config.yaml
num_hidden_layers: 12
hidden_size: 256
n_experts: 64
experts_per_token: 4
d_expert: 32
d_shared_expert: 64
hidden_act: "swiglu"
moe_layers: [0, 1, 2, 3, 4, 5, 6, 7, 8, 9, 10, 11]
router_score: "softmax"
normalize_top_k: false
routed_scale: 4.0
balance_loss: 0.00214
balance_bias: true
shared_expert_gate: true
init_std_router: 0.0133
lr_router: 0.00057
num_attention_heads: 2
num_key_value_heads: 2
head_dim: 128
vocab_size: 32768
norm: "rmsnorm"
norm_place: "pre"
norm_eps: 1e-06
positions: "rope"
rope_theta: 10000.0
rope_fraction: 0.25
qk_norm: true
attn_scale: 0.0886
tie_word_embeddings: false
parallel_block: false
extras: ["capped logits"]
init: "normal"
init_std_qkv: 0.0444
init_std_o: 0.0
init_std_up: 0.0444
init_std_down: 0.0
optimizer: "adamw"
learning_rate: 0.00188
beta1: 0.9
beta2: 0.95
weight_decay: 0.13
lr_head: 0.00396
warmup_steps: 448
schedule: "wsd"
decay_fraction: 0.659
decay_shape: "linear"
final_lr_fraction: 0.0
batch_tokens: 32768
max_seq_len: 512
doc_mask: true
train_tokens: 205500000
max_steps: 6272
dataset: "wikipedia_en"
Below are experts of layer 4 (counted from 0) of a mixture-of-experts language model. Rows are named router (the router's row for the expert), gate (a neuron's input weights, with its number), up (a neuron's input weights, with its number) and show model dimensions 0-127. Each number is 500 + 50 x the weight over its row's rms, rounded and kept within 0 to 999. Numbers have three digits each.
After each expert's rows: a language model's description of what the expert responds to. This comes from a sample of Wikipedia text that the model never trained on.

# expert 45
router:545444473548461436434454526598454529446485520445516536618534569452575536476493541504435517548461445506428576514508551587500568548583538452524554474422543518524515495529518553509498527481445472517534513510396481503527610461540519589555464458490529521491438383517560513588541482501527576511565523476528488562584516470429469489531534380549532576475444541513515565500509538530559437590543
gate0:504495472484479453430498436541451577477524462487482500421475463528479515468503503552491550502490466352516491546573581550502407460544534479440481528320487559522451520436519552392432477499488593508450475574434397535569468410482534473506583508507412478483479497493472488500490525504510478561513586569512435435507525655540492511466497419438347476464548541530481582544448541455500456396462
up0:498418450461392456497475490532391579481529534487536520479460522521522567452490459586548521497431495453471399473552547503519477527489470525446460471472473478512477477413491523458461558552347400465517459585600525463440454415528470463540516486506512491434488431473456462525552491508543410461540554566476512491471548529597585516492589506493446503495497427562523555518449506474509479472606
gate1:528553429556557435504453423588605532516512418551514487491563538519471540399487513481427544449451481492480415542513440602461589467577549432533591509459487466391430532538581476544514494524475472516528506499355397474529456467513468529503423530493488507467431513508522490564525517607518504629444497497544577490354491514529425474442482537503388601455512453518494538553491520561422435485367
up1:498485413489499565505646580440399469489506505585519477455512560542463462555594499520543498434484540503456438522518549447456543422442387593607507484393483519506543478516456472495571507499485484462451565477506542566454415469536491581568604545590527566537477486550412387459459451542527571542497516525494556521490445480504556452463508524532468487526403510456428505527498574490527557461494
gate2:478505502492445506499451594531479496466464437567526519578533519492403548464530466511448540475545523467466489502485508475495465487505533497488545477381553627440486421515494485465480580458515462476500501480448497535472471492481572641548442471475481450475386455557513520458493503600467569456577484518577476579528411479471433416490554548567601559476514547556547474446549535526411448547445
up2:413425539469510561515447402432483486464509398530474555454455469502523449496483476532486547597508473537513461481540521506445448549494545499488512440418556476479530403515413479488543508486421523484434476464517481499584542570502461469437526522520507533488376470532550513619473433520490474536537457477505454481461376520598484425466395447512517483514498617510387532503575508443568394522580
It responds to: Verbs after subjects

# expert 50
router:445503497547524481467428500591519556490549507465595470553554502569498498557541412477411512563545575493533432538476521441442554505507474520533441537563583487443415533530434487517419529588533479579540504480519397395508494457412396556396493417493454512509457449441442548523433504418420504412473586500465520513497488381501579482462553439501505510408576462555500507554571452489465450551505
gate1:478504472581508479449473448573506612524514460549532506464573551556477524466565528447441433475444570514443335502503523535491592408463477514543396526494518490444545542532575469536385496551427501492490519503356404497513453457559596544564443489500369509476479503511401516578458538518543473597472439491515548527398505477533525500518506575488419610410516473580485543524496498512382547515429
up1:504551480435462567539610541486464427539428466472453471476517487503453485565448564531520555410477468569474464515490461478512447517490452484511526473417405504522512454486431489500566517456480465495491539463566533477491543523539472477517518475518629581428433510529495479467503485553494601515511466540554521433508445497475454511508491450499528467560387538431491481498548538607551488418541
gate2:500522465500466484506430567661477506497448517594513494561539609499478574464454466489471456555492556499482502483533479532486554536477593503488481535460482563541465548539373455489512565588456426460525575420380506509454501444499521538545491491523475504517432547495401587444410566532558493497514498482509538497528543459560525427505557539554518560434515509562534528513571541486451474549393
up2:482500461458449480520497468539487522565498459389496445528466426458444450558481480531477430563518505448550556413571510510393470563602566476518500488465504523525552489522418507460541471549393534437498514489560565448572559559442607560401534520515453455486417505467531466465438564559506475517536539504581432522481420454546540532459458452535495478460579511570488521531588510411535444530508
gate3:497548463455474448520487522507657529509509552571519422514519451491527479473509572500449528602530554460463569548605547452517522557540473426521479558523521472541497510526544473557503587478480528592567542524431439525448508474499520501520516564502466468491544505448482454526389542502536560501406513454472477581575470536536510548520431528557599457462500523570503443404382426400548474452522
up3:504532518461512576372464532480463467474443559511466539435600554512509534462552483537451482483442527494542447543491436512466562547512547503469460603527502507522509468523456552436555484484536452472485417433551433512606448485427560606476501518519518529515500584561541491490447518513530502596535514556440540486527438545559500532548548475563545592555490486516512427554505532546501539519550
It responds to: Japanese and foreign name pieces

# expert 37
router:556457450364492463427451538431443511505467478501554581508499557538527490523464526523453500558572482408500566444563539398500487537506560434512450453467552504457519504518523474434586519557535518451430616497488538455536473474532517525496526536534480523620475531520478480517467483493488504485477447447616510396497495488511494627482564576561490558485511412493451555504605484506572526488517
gate0:556513447506478449465476482575468515518486503482525527426524537463500517529475485457462523559384529424535524586558566519468430445547543510512546497386466470471522576505542507484397515524563519560519508579460426520504520502494490518535563545514385509468534528470474516442556495541568473579513585531570421507506509633479458490530445494531408408417474482405441551450427491439466539367423
up0:470442378598491507563525562535455548410533541443606573498447496430461618558491490587578495455514498504454420445418495481478463500493447484427503505511525554604488478449515559513532559532424370496486527506519527546389558528523485454497528480487447482503568427523545436562499573450522463388609485583501532462499543500556506489497548560496554502472486427585504528506403463437466584525512
gate1:496609424462549481509449468605494542569428467569447559507463525541523527444537569461500454522505559545432408490546454453493534412443527482522495502433515454399545518539485458523503482574477458567486512514446454482566448499524556540467455517476482515405478510466470566466434473544538491628417425483618601573354452514462421447539538581507430598486432511471562541574494521468390558510428
up1:516522484507510564466538451485463460535603417540555439495504443615406473605562496472510532415508506424522442531410521531481497522501433519588473477392417509523590475539498465556562530566505531415539533490463523509529483582581493505523503536479533572489362461559462451471461492463395492574517474459486445543522467536479487467416438456549418485523422495542430462498512569488562549491494
gate2:499370475508419502542473558464522567417455570601563472537596600555477546532423469490473371452493594432474511498490503454505421485516507539517506499416473580438467520530462458344555458469565526484472442422437559459432438408576425502547533506474407452562495511503473566362481500513523520425587455579568517429511436559474439433570520541492540417481488532523514548434423539516470503562428
up2:488398507412461490506559449432487517523569421452524540487475568540522448520445443497438479518498547445604510466583510487522499455565545497473554467431514402437497515585422492495563432606437577434419350482507558463499479525465502497441528491497524498497512486488538500543436544511400437414578461491509433481438442526484583551432396463531450447528511472516426516562510503495517433519502
It responds to: Subject pronouns in clauses

# expert 49
router:548460395402542539485541556446502468497519436528568453535579506500484605447517465540556509493575509475391486420591455506471483492465555430472531520531491432524477437572451435490521476480400470551455459427483441534455477448456529543422465493540441459474457504513521536480443541395427571509582498575542530507463546473407549473461536530448602558557524490567527572445459595479469449465552
gate0:508592480452438478439428472519498624414511477471588529441589564501549596450574487519443543500453530543550544510533556539494496490603527504459448463428524492499597591497563535430479509490549574482513439543457383585518487419487464459494504556520514509520519569512485516483498608544476438578554525501482502452536552601457456535496364494479482404507576472490479534481455482503506501403466
up0:458430440469478454549480530414488569413617552441502518434503565467557647548511444603493535380520530565435418500470529535492566518528503518368503461475586472523506548541536495436483551499435422451477386513579450531386491442490484396440543505491561646414542471471454480517505594458507428486572562606438479485496507519519516489491530518489533441504573499486508540560472432526483570453539
gate1:463594431494522564523532444603540517491469432570500488456624474496527515529498536525497518480517533508505424516507376515477544453482447458473465546415513419506496443499440478575607521506462431587525538522417326583443426434508578540592480540540443472498443464583540577474513453504470519585525470539568581491398426457485544468494446506472494558518521441560435509518501530569439597481470
up1:477555501570533542456594505449427498507467457481416454434424515561521524566598497489514513411426588497498514539554508512522482492406387529501506537491513522447560519527489466531542487467450469456504502474511493573460464466527513535577516491535500561532515457453472428416487444482524537500519444502516506507459479511438494549426544441459442484502438526463528432539433473545529534435532
gate2:485478404545542447534436528494458478476542433526576475518556563509466579437497447546428448543533532484554417534526448510497497523425552566526485438506435532520490458545429516409469607481466537484498531430468447547363441437528515577531496521437445492446489444547412522381489514522552589483617545530499534537486516424530465380556569419546573541478470485456493546445563485468493489570450
up2:443474458500458512473450386471467567514573481528526499486358481463556469560442458533474519533558491569501485411548529475522457527532538542467419423440420477493588491552341512513513463545374521470455450475494504479550452568499445449448492521490471462421452501451494482499520469469511431544491443518510495571440374456513517467434428531489441500514535587481480588517580491491492450500482
It responds to: Name pieces, table blanks

# expert 58
router:406451442518446566473493542530495384521457535439534393509505550436587418537470562589557499573563534473537525471544556488456464536587526472444464472456449507479506483516422552505500460501478431569403561512557556543520541500579508518562573543393363452501494595413468525556525606521587460433506443504555518520426572380599510626420479449534510471504471580602555540544497462524489475537506
gate0:449517468446470513499526532543448438488516401456528504426527498442455525510536497521500431472509450458558593586511562517445427469529497534519538585428479587510510577502516529507472428505532549575509454508509430591509561539450562599572601542503462467490504659505494525467510501516442557573504510570583437536458487559498409467503427500518410439436526542552486491550410426495499518337545
up0:426477400473514473551523562519429419471524499470585450511459510387556530488505414562574490433498559505471410438497494489533485525505469526484487516441538488531501487523519553433416511488381457502438447475558560525483529479451553438520496404513487457545535564440523464533532511469523472435610608598530494537461478441518510477540583505507514500470553518569543571578456507506525602468670
gate1:459636434553548491479501446553431603584473512511508525498479538523481508443562504469473445463464516471489446508521523483464548452553520503486506414396490462435569515523482536521520533578538423535469554508338415559574435463634536507519483519485472544414491566502503571493521474550584469633475473479552559562453498489479492452493524493430515551469483461595508512572494527503383492517477
up1:431542501550487555477590520558404492522527539499533449477435512565485438569504492603529504356457513425429547547429591453487460489457422578501462443500439529532554548483489537506542496511413520455425537442550606493463510497551435476539557487560437600411459545475465448475527462500523506539511531478496572567507582442510520461379487398492423488529406521452472486495466556565554555487557
gate2:531496529520448424590465449516525520376433553598566494502519562431469531486520441507408461480555500419432470474406411478569491525573571531419468520464505474461467487458408477422494565445541472446518555483410493480398513449473471513543426534450406451403518403528472553482462531547495541489552486464519572493494479472544462376511556476540535503556532546508563572486582529493475469564476
up2:524547494519466457498476425494492515533566395459527543550467422473532487519530464608455520542559485431494580414439472464511389444530473581470472460466460468499492340514475501485474415496451519391393496470481527479519591600425523493437542508501443472490445542427554513497533518462481485462587423566517458502440424510490495460428385458480490507572536596547518471465564474468431465541570
It responds to: Linking prepositions and participles

# expert 44
router:457529474553496480495398470526497478577480434415486502390515467441587524437455468560647480440464567544465500412465513464551494509496542502473545465516465486553481483458496571460486466521455424591461507518577502506435558484472474456493474540460489510521539535459604522481468524450490417570511560505510487501472540580481522531509470408449426481549417492535551479484517504561560611475496
gate0:401543513515416458432462422533459532478515429441496512425478497445499517495511527566524443502442480446533535506523616540502463529518509446507505511420508534514495467535536511454445494519460627539520468507466441600536547477517454493480553501480337478510494570526509472432466519499455524538483597539591438474519571693558457506482433420443445437565425632537443532494465515494525496398433
up0:382431423474432501511424547478460531485495493393529491474433558440574632505500489587489512437389543487416423477551477539494560550487461449465524473477490467598505470486524551472489512499367537485489388451549494532459488395505428516528503502449436494466585510477563491541491524520522484456558593560503448464474563551554530474590581468469470523493450531491508538528479475497539533485527
gate1:523631441529493502463491459557533535583465498564496562499543540459558482426523580424465383473454507517493489499481446454493570458525519496458449451437423490417475456479519485509513481526456545536518628522409413519512524482569540572558468513482498407508455566489427473518474489601569478601433444539538535568473472524471477482571458506466445599519416402472531552537500532527371521518414
up1:544475482403470538417585591466365487472459498417528410563398482516464491518452548636537524501467553483538502507490488518479564512386474568496528482446458508546590574558487559485495475578405501518481501479487519469488448457485501484622531542546488558488524428515532520459518539522533560560477475538520505499504513450522473548479483504501421563539461544504486463476515581498555547469497
gate2:541444465542426552459411548438495477384481546545565487501507550493548520468516484548500442524499498512518526493526403527479569614459480556487499463438494499486408512552464426465554590473520465530510530460446531529341424469556468524557496554526455519529487546525477619431518459476550528527524480491438655422501469487511487450573485484492461479504535429564528558509496484514457543521466
up2:506549512496484497405478412472488594500573354449512520501507485517575361589466522554447536527503515470529575440452593454495484483506447459400513472381500429513453433477394592505478467546529540504401444500462519484510496604449486553512571567478464411555511378492512478500482487501439451470522540488519404432555463472487446492411432420461445454485534508538472522505538568464460390534567
It responds to: Verb endings and word middles

# expert 29
router:423502484474499568550507481405521603479466535494505531533526583450587417591492440420559458513432456577545542441385472564451453563486542517481459566479464433531555465500410562447562427499455424464423446445564558547594493531550546420509511534427540489640520523438537567481543493524520450468497522481545455550556527459479500548534501535507532423461464502404462543512488543528552477510552
gate1:453538463442552458546508522506576476579492480627470485412568556488493468517474528534523469522439542542467422542508440494538553521489547485481435520429445459357537462446501438564479482528469452568491536491386406542439530551550542568521386496482535520444491509469481495475459447570587470601445428513532562562466398474463432444547455476566577544533449452426442528529449520518359456469435
up1:430572444524503533479545564500555502528565522510492386455456490602502448571486496587526506404431526496573500509506552526522475470388444565543462498491470485481603488467466543547530496602458524415486524472489531536417496543497574472578515527523606579471379427504502455443491446537525507506511502517423459518519463428504524557471516448506468465580437473425489595510499498575559511413516
gate2:481426523558563396604505568438500444418455571534560532506591601492555625493549484481491430478552558523438467530448502505497449492556536510438499452478535523504445506457465473499512577485496467508510424459474570541442476513503439453545482493508484438504467412540516562464488525453442519465612547550473588499385484563454452514573544559536546526536532559527425616523532625477495504571474
up2:415520502439551497478484503428505540534496518507497487484469571529580487550502472512482528525556502569521516540544484581511490511503476556516539433419530417546495429565462603605493543507384492497408372486533514383571498530478506501536588461512564523514435380505595497510569483551446519404540517520506508523417379525467480467539406452506450485575454528518431525534601562455528468500601
gate3:419504520506505460531476478479521429517535446562470436477486425501483532459477611536490478520498551464533572545519497487451454546544450467631441591447523503540583551500495507511481491514499488582512573472401427469563489537482543575604527521490405499485572515418466513493489550488528413517415384531541470541441541541523509561428497384626542501445452488520459414507357506409550477478486
up3:528545534473461543338477543516496454501423613449478618475548448504502551496574471531406414411451622553439479532492463513553513521521593477464507444519488530495462476516481530482506570504516547481523538501544437499549472500489497536502509507524566480405495518576554540502411562538531521522571494544519460507558467534462437464601491537482481476429437491552505465540481421439503491569515
It responds to: Determiners after verbs

# expert 40
router:476468467490510565444538477529498575468417431486449432502510506516498549408526452408409467460510522510365412547474485492493428539502526483472487575475473494491508567520492481414536579429510507437445480464546452484525468446397488449424422460599540473470528445568488542543517435525476576491575569558515498490584525555444408550498544503554513517538555506392600519457502487487544462531522
gate0:436516459464546568511502546483433506443543488393482435396475596464425526526562486534447509428486471494508529606573555545406463489495451437528526577363483515429492490426579501489450508462586595557471452461550513493464472495532476504517549522556436496484547617508493510365498583549453556575582557594579401541492532581537399457480511488498448422615535502464485456554455509454564481483522
up0:418440445509493504571460553528420541485517576410509447446479583484472592507570454474509526374462552561520401559533512529486547487444463423491455506485531491461548489461521499507470628499436455497453449508573505439328486467546505495570492517542516543410558514473509427522545539568481482513616554584466538526453549538567482411529545505522515508566491471475517471521406531498469511557523
gate1:518505438477452524504456435595552518496454523512492531548622520562453524449513534430471414540498591479477461500533535446522501436589539499478503440485487499486493573498548491472466488534489446447414497525472473457523489461550508464474456543529460481388467519565466523544499500616577527612425529463560624516449485578551537522482470510552524592451423473490500575534458489641385594518381
up1:515559467479484546553589486552475502542474580478525393493519506548478455567524498439477438460417562507482515513503529502545490467437462567499461554448525503498544476508443468539426542489474495429483521503501546509410393489567518561510543494552465561456502512504488410449506433553498600578502494502540518454521492438499512480561482487503426520497414479453422533534525510612562499440478
gate2:517379564503548469572542531499517498436560502598524475510539508533458545484555505485454450498590551443374476628421446524524533517475479575445516523434495525431441570496428601467496498484558501458578558437394527489396538463570475556511477549432580476493433387493464532511422591540461457527578503507498506453542385556554445446532581500460568450504501513412484563509518544501535487515460
up2:423444461497444475529490494514507474574531444464532496458438476415569463586371483511518607516549549443587555403528510516431491513508517398511525441467464387512576378441425463477570453510376476481472422506527450483604522566441474527475539584464530490499443463500618523597468495489511462515553511546513536496428441541507514515473443462473533475572559634556503561510567462494534465518477
It responds to: Name and word fragments

# expert 53
router:436444531472521472588472427523590403441564547466502491465437473489448575460509536500391527488521444474552462530541498556506457548436482594524533548469456517493619552450460488506593500474507464502569480508476550494504479555440401495598511592505522578513468508551490447523481529538461528390394471459498477525434501491483497494554450506476492511474566561440470494432534377401498491494474
gate0:459502465498524481503433483607396527456562473422458423505486482474456600569543423507503452471484475445545521565520636597484432470567522480496495574326535515533456483477555497497401507475484528508477531541453467643470521402504459548539543567508491495429560565573494485536483501480463549527476499576565484531446552655497476492506472454488420462488452567567460544558459496476522498390480
up0:507480451468459450519461504498450525453459647416506511475519522431605534504503469555482501417440440524483444461491448439520537523511488478507548478523456436582530542501528544444560556585457499473463517549551419435493537492474464554525535522483487506532547515443478489499508573515556437479581595552496443535500525484466536485530539544477551483462555471534493502439449479449453501490467
gate1:485634489469484446485480460598487512489485426551539529537511478465464532460533521448432466505530524480490409478468490483482568511530518532419464451489464557385488504523621533455546524528479497504512545504340459541608522515533507602484477460483462480502444553514451528517388402563498477624504454454550622490372473646441455531503476547468435603517486436472494479501455600504309498502400
up1:465606490512492505484598475552493496433550495519535473542464467582460517526491508523542554467369540429452476466484532508472499523402464612558474518420452553459551482513464585393592581449434491465466543457460510518447466526536565507578502523530452609457452410561497459519507422539549558554519470563505511558499445468505547452466465454506459596540469451540467515487402548573522510368512
gate2:561451458485479424508484494473384447452560543551538474575529503508493567545526473542468481491559490467469376504564466550522515517582585565553516426397520553452492509474578384411469492395511507521540537464404528509462491475497458546566441481432418419470481509522519589476471561566449551465590537479523606444463473547575452462541511534548532478469487514511523559472518556508412429608406
up2:570416435494488506472493517456357598533578511482511533475412481459568442576423423553450467499511491495505509446525482588520511508492480492494518440348547489474513438485509473506505450469380566479457469527504486441537564567445549490507519517524486510442482426438545506501460530422482530461538505497456426447453417555556486512469426477466398484552565619615446555538582484514507476548515
It responds to: Sentence and cell starts

# expert 12
router:471520595521527439417528452494510556422539518615492488523514401512514553545588444524423556536515471461431416560565454517551546541544432424503565433528528479538513540575517491505444559554521578510488559459488548469548462560470533555423584385441439436514431450478598556440483443421513467499484553480520460500569467587513571466524474459534516530525462428539471460447505504509499497595508
gate2:513482505491414464511496534491468496422424512622530473539564515542513535521537507533494431584540540503401426532501440542472486509458488495435513500435536528480436480508446405421479550523511433509558522410445461519446509407591473575604488429423417447493443411571533530533510513482496531534561559473586534491551470560555468403630558465593521491449532532452506544440550483533407524577388
up2:432489564462418538404461406523472467488478406473495502527517447485581475465502483543452445531520470520530507446514466476458437415523453467507567437448493488502574436482390566462519506537374556423402499471528499445531495532485465496509553496501528472490406425461501469578514570459504516512554450459528421558474424471559510516452384398525456494541526488534610489507544570451482429529554
gate3:555493517485472429487432516518551429451579526560471333461459424491484508438583570499395541564508465549508483520584547530491506531561429396583522544511522502499516596518537451529467525494546589596513490485424431578496484531484553507522516515478487501489562513490468501490398513505548487511418531499450427546509467532480539459456488458532530481465512558509483415494401447478492432561532
up3:490545547453467551373444506454422495525492577580489499425568534525489494513614554542490478437529533585507529390526438512443506546490508470494370467677495519460442480462460599458506515509551525421524420486509445582554469482384465513487514470525536510467507518563587459516488512457509463519507580575453553517535506488523446541550497558517433505587494454492549509460482521553462547509549
gate4:531542574511518518481556500493482481490450467513506496472521503516483611525573528449416463479509474455484520435462454442658514608514542463518562517528553439554593545516564381476421503557539526529435507542514607508513450567463502552434599520433438481477514548436500513468460491449565490417470554480510437449431505464504522497476444530501458442516512489528414441514413471405562525514491
up4:561540465610442428492543468597591495450527460507579473536512479610517521529446494566530522493483460391515476428563491456455562436513508556501523500491336471449488453497506497430508426560488503587454510499598486485571512510482539525501535586465466514512399506555501494445564393499573579533415532466515497401386503463488526559454499521460366571504398401512510462472556470508547503548481
It responds to: Separators in lists, tables

# expert 51
router:526538544502542541491497511495420468486526472543519485446460547508419430601523431514471478494515488516428556578536447501532568446456440553603595514522485485533471540408452585569484560523482526518449458422516566461385515485446540566502529461484512434529541418488427556518468516425477485410538565529449464483483497508513551465484480461448528424512489450474490470404476520475588614420611
gate1:507575434601432563509500486599541442488442397507561534409531483498554487479598515446477448487537545574451327493504397546493550503419517538438408491417447513466496425520545508599400568494526519522475517511389425436490467471473517538555483526551460528490456503439526471511445488687588429554469451471578488434433470504484450501486524559443444615489460512509521495519498461510452557456422
up1:457545425563479487470630485527422431505485445469469428436473485563479508585534471464524548458415466515465492497552487540437560512349419539535434521407461515526504464502516506530554513570464509491462521464562558442506475471554565581592534607518457533521459488488442507395413479584488511478514430520510476558420451487404482498505511537470446468547440449530484494506470530541518611381538
gate2:488427381563372442525400555502456519480474505598493466519510572548428516464495497517500421501508512378469554548518493523521512533586530484452474471445419522404406436531478451521478510410535486430524533459468541550501478377454387545590447475467435403516483440531509508487485521557517520495600494498578575506499455536501498491537574529513519500510526493433430631489485465518497483560410
up2:525536558576487496458419505462424461589480377401512558444414547488537473537402471562518516521538504477546507475514491459443517509475527486493559493486431460494492455463363512579526508479365493444433418459527421480451517562445487500469482520453481447493455488406501411528462457492498455421573438478469495538447480396507471505337475511449423497499520480524537512483516496547501451543541
gate3:567580501450525509552521484481550496481495442470434415460540473470519509447521561442503539515482475524424523524586523583527554522501426497604511552457457480468462536538531472533448484499514504563524531559441486534493534472489566600566485513545440435502585517476513556525503550586605477544464497509525471513575511599385458584463502507494454460481498486518507404461330494422571508415529
up3:414491543499472555483466474407506435487526567542551529438585447525474557572521458529518524413431597489532475510539462493517520566558461542513460536512596463495479369515459552534576581467600517455490472450486480396525375502443528447477512472491479506587483503505494474519578507524521459446510629634547486484438496501493465520579491491514485547535437503439531434486473529477443632476529
It responds to: Words after the

# expert 14
router:601471515462580445506569591404508511473356503582474544436443512526545435524537516497449546472487524481505522459523500503469466510512582472512481445584467521500451489437534469510556520416570576566452486583598571519510526432510491519603522484456538453556573441565502505408579517521548479502521578483501504537623469419562529492547595410525492455472589487478472451408381522505541566506548
gate1:495550428497489491510492528656474525526403472533525600450536569467528511392510556483504466444459537520499377448458414431434551472553505539517412461466467427482578533503487523539468544529528513519458561564416403487582468505577487583567461510533469469482493513485561547522515475543576459646522523506526553495449426607520455518584538490510457570506429508451512566525407572560418449469445
up1:487538484480488582482574560450543478528506465476437493521496499546465458537508528567508502412402476493496454497476566513450535462410404515576465460391503523407508527460435424548468448564491495463479485493505560490486527570529538510597578532600539526449489407517456432485485491479531534550528576496466484523505460429437491486453525424509413509515476556508478511481506554500541520466513
gate2:563530472530491508514508496492458516443481528574494522580521567475507603513438462480414469447491538469432441441509379445538526525488491527467477472475470551464436495507406391513458540505542461418485482436424492479412493414515529567527437571473446560489488496517498571415517558489541549491652596506593436490558456513489475487498544478552478499528500529460530506399527555509451467500384
up2:538489483476476538463538420413410601546525473471408533497392488499543435545469486556474475555560461494488511460483429451481498539463503451433542454488452477372496483545453506563473482465444516445424421468509540382483566503465513478500575635485494500496473437404519521555509543482505409510588527467490414511561457428562607484423389479497501421559520520527438409487538478398508386484521
gate3:439492574492507453501494566571631372489504508512433465429497371587419453456535548476478508485453488475476439502530490615463496474497403457576536562473487467482482452505531483516501541425562540554592521480395454478432518477397582562551475544518491507505570501563507463429464481459530552521514494551453422516526506531481522525464490510557496514491498559457523405424431431545536461497514
up3:506554545436462548432457447462448576443514568482535513383528534446503525553476495485484443521505605546491569530458497418481463498494562479415471482607527499510521433512447538434469536529545541481516507437551446434692575546465467532524469438531431484516487526510565511476503520498550498454561575465502500413591496551440400547540578526541538541562469504567545426459528510509421538609525
It responds to: Capitalized name starts

# expert 52
router:503548465499483434568392599525513568530480438593464463605515533475543517478536454444480526525512511557473521508580424512510488409509460492572444470502451515490512519547589475573540607536435480514491451510440511473494527512536541487524443506574596482420490433411527429525509418546505537610455582549543506529468467577483530448491546510475488544468457520442518476492462585493429506496506
gate1:478505387574486532533557484644477511547445401593467512453431507475555531483494588475456430493495565536451429545510429525539544384534521509436458510454424521525563502498491483597465501567459504491458526522451463494551538523535517537542440470503553492443477421435501531501478469570548403624466497469593540477387526508514386513461571499415433613539434489376516532587503555596434538463374
up1:499479509535509626501549468522471507524537510438436454407449532561486459537535486511571464380462519468490386499506517498528578479416428527440422517400451516488506443457476537540484505473415469435470399476534541492472517458523516540623565485622527556479500457412453532538457462541519542511553496503517569469547503388530490518508423505519423565554420516481496505546537562497556524474500
gate2:471471552489455463591493542457420544402491557560503474593555566539559558476491439436460512439482465537485461487460420482449565439502519591417484526469482551431408445446509460524507571470530510487507445415488623456421484484560449511525431537485479466497458416525498571456512543504475513549504535488484479605563498492490527379530643546646479459428547525546486563521500504378442538472509
up2:427554454460410513473458533474499573552547408516477506478514521514559461478414424500513420536466473463515548424474496510465483445470477440472481436484504458477542508479315515563510480506378543494486458447560433406558579540522505412421527466455455487497450489506489526473529525474530463456530530530460452530455411409646491452507480475492465417493542578500527499524551457537564393446582
gate3:507525569473535442529500499572569408512557535572455504448497468449534594424534572474475553479500446541448519515574526541491599518469446440533498523538466539476571448475542513535529530518457488570479564484386481503464537602478581509539497476527526452490558529468446479458522626509474476553438453575502383591529510576522452493412516475513546476453570548612500442541395490458465425492588
up3:473507556485493539413486478441489488473394544460553496361610515554420435536506463566447481454454500492516443483496468444540471497543558489485435534577513448467466478517441517455526484476504577458599425464493402476591476494386498505471513501464505569523543393555532504543443473473554476468542566550473507442533491515512490529634407480521411558555484448521468440478569477556535561555497
It responds to: Fragments after R

# expert 7
router:535531601584553473496569477516568484471476557511461451457485509579370408506575491575559517479566598507468503506465552527513520436462527542501526504606469533520466476443552649484463546492420521493544454445408446461520439531446485511505555485450518518460516428488474509498487469399476493513548496511453553518444545453514524395461477509405462563517432480534484466501465467514419467535509
gate1:440535447473522507494534469568504492548470400558485529462448571461424549543515504481518441506468601574557346533484527463507580402539504475477470527445455444408569503435456576574507495599409432537450482539415441520486503506539493604557400565472475486439506573401570502523413487535576433574515421547537594537482470557501462455543554460480468585532485468543509521529479535500405509466397
up1:512525480559510493534552549512472450503546411496512519456471500557482564554499493519527487411464560586481488553484548448463489452360516539543521551423496537462588541489466470492558535484380485500400442515481503516432460518466579534573520580523533591352457409491445446453427497467461528525505460560528523429535454487494528480477483466392446492550484483494544563547456499538481529444504
gate2:557565521511480548561463550487486503401614532609560488550571531477458552495565524492449481459592482465494537551442474467460461479505547538517496461469519503518446524490439411392562640515509437562442584403453516442516471440458410445587503559466473476547446521568424480452434446516494454559540515414537598553543506510488508416563511468596475458444531505499441559520520475468558527603486
up2:487446427451463532470491488486487499534530465367446523488442450510537408549550466572493535609494510490463534415519491517413477488603514379539515436435468398504505457482425558537585474503465504550428387448554425434551499474528481498462574562485499434486512527478490478478513540480530473505520462558537478512518442462481583540373473443591463422548493561524502500457476492478494392504522
gate3:524519512601500470491566475567636430450536506530422473443538487504463534378549550537500592486517464541484443563573574499441555483546420420621478576510491447528567495563531492579431546523532617630492529543494447515394538520398592448624491488547470491586601449469487480472407466527528473541431541558476554518566464614550494537465474506541497538454522525473541342538433476470588509495563
up3:487585542397457474461611527443484512427467569502489523448583596490530555491516541522480497422458633517460517533459513504507484534511651548431468533585560470476459494512494517529529527488471517435521496456551484522620434466537485550474500425479497500504472499517623434520478571460513486533583540569536526439486392503392521531545532585572494538565539533570544421519569442533457614592541
It responds to: Determiners and modifiers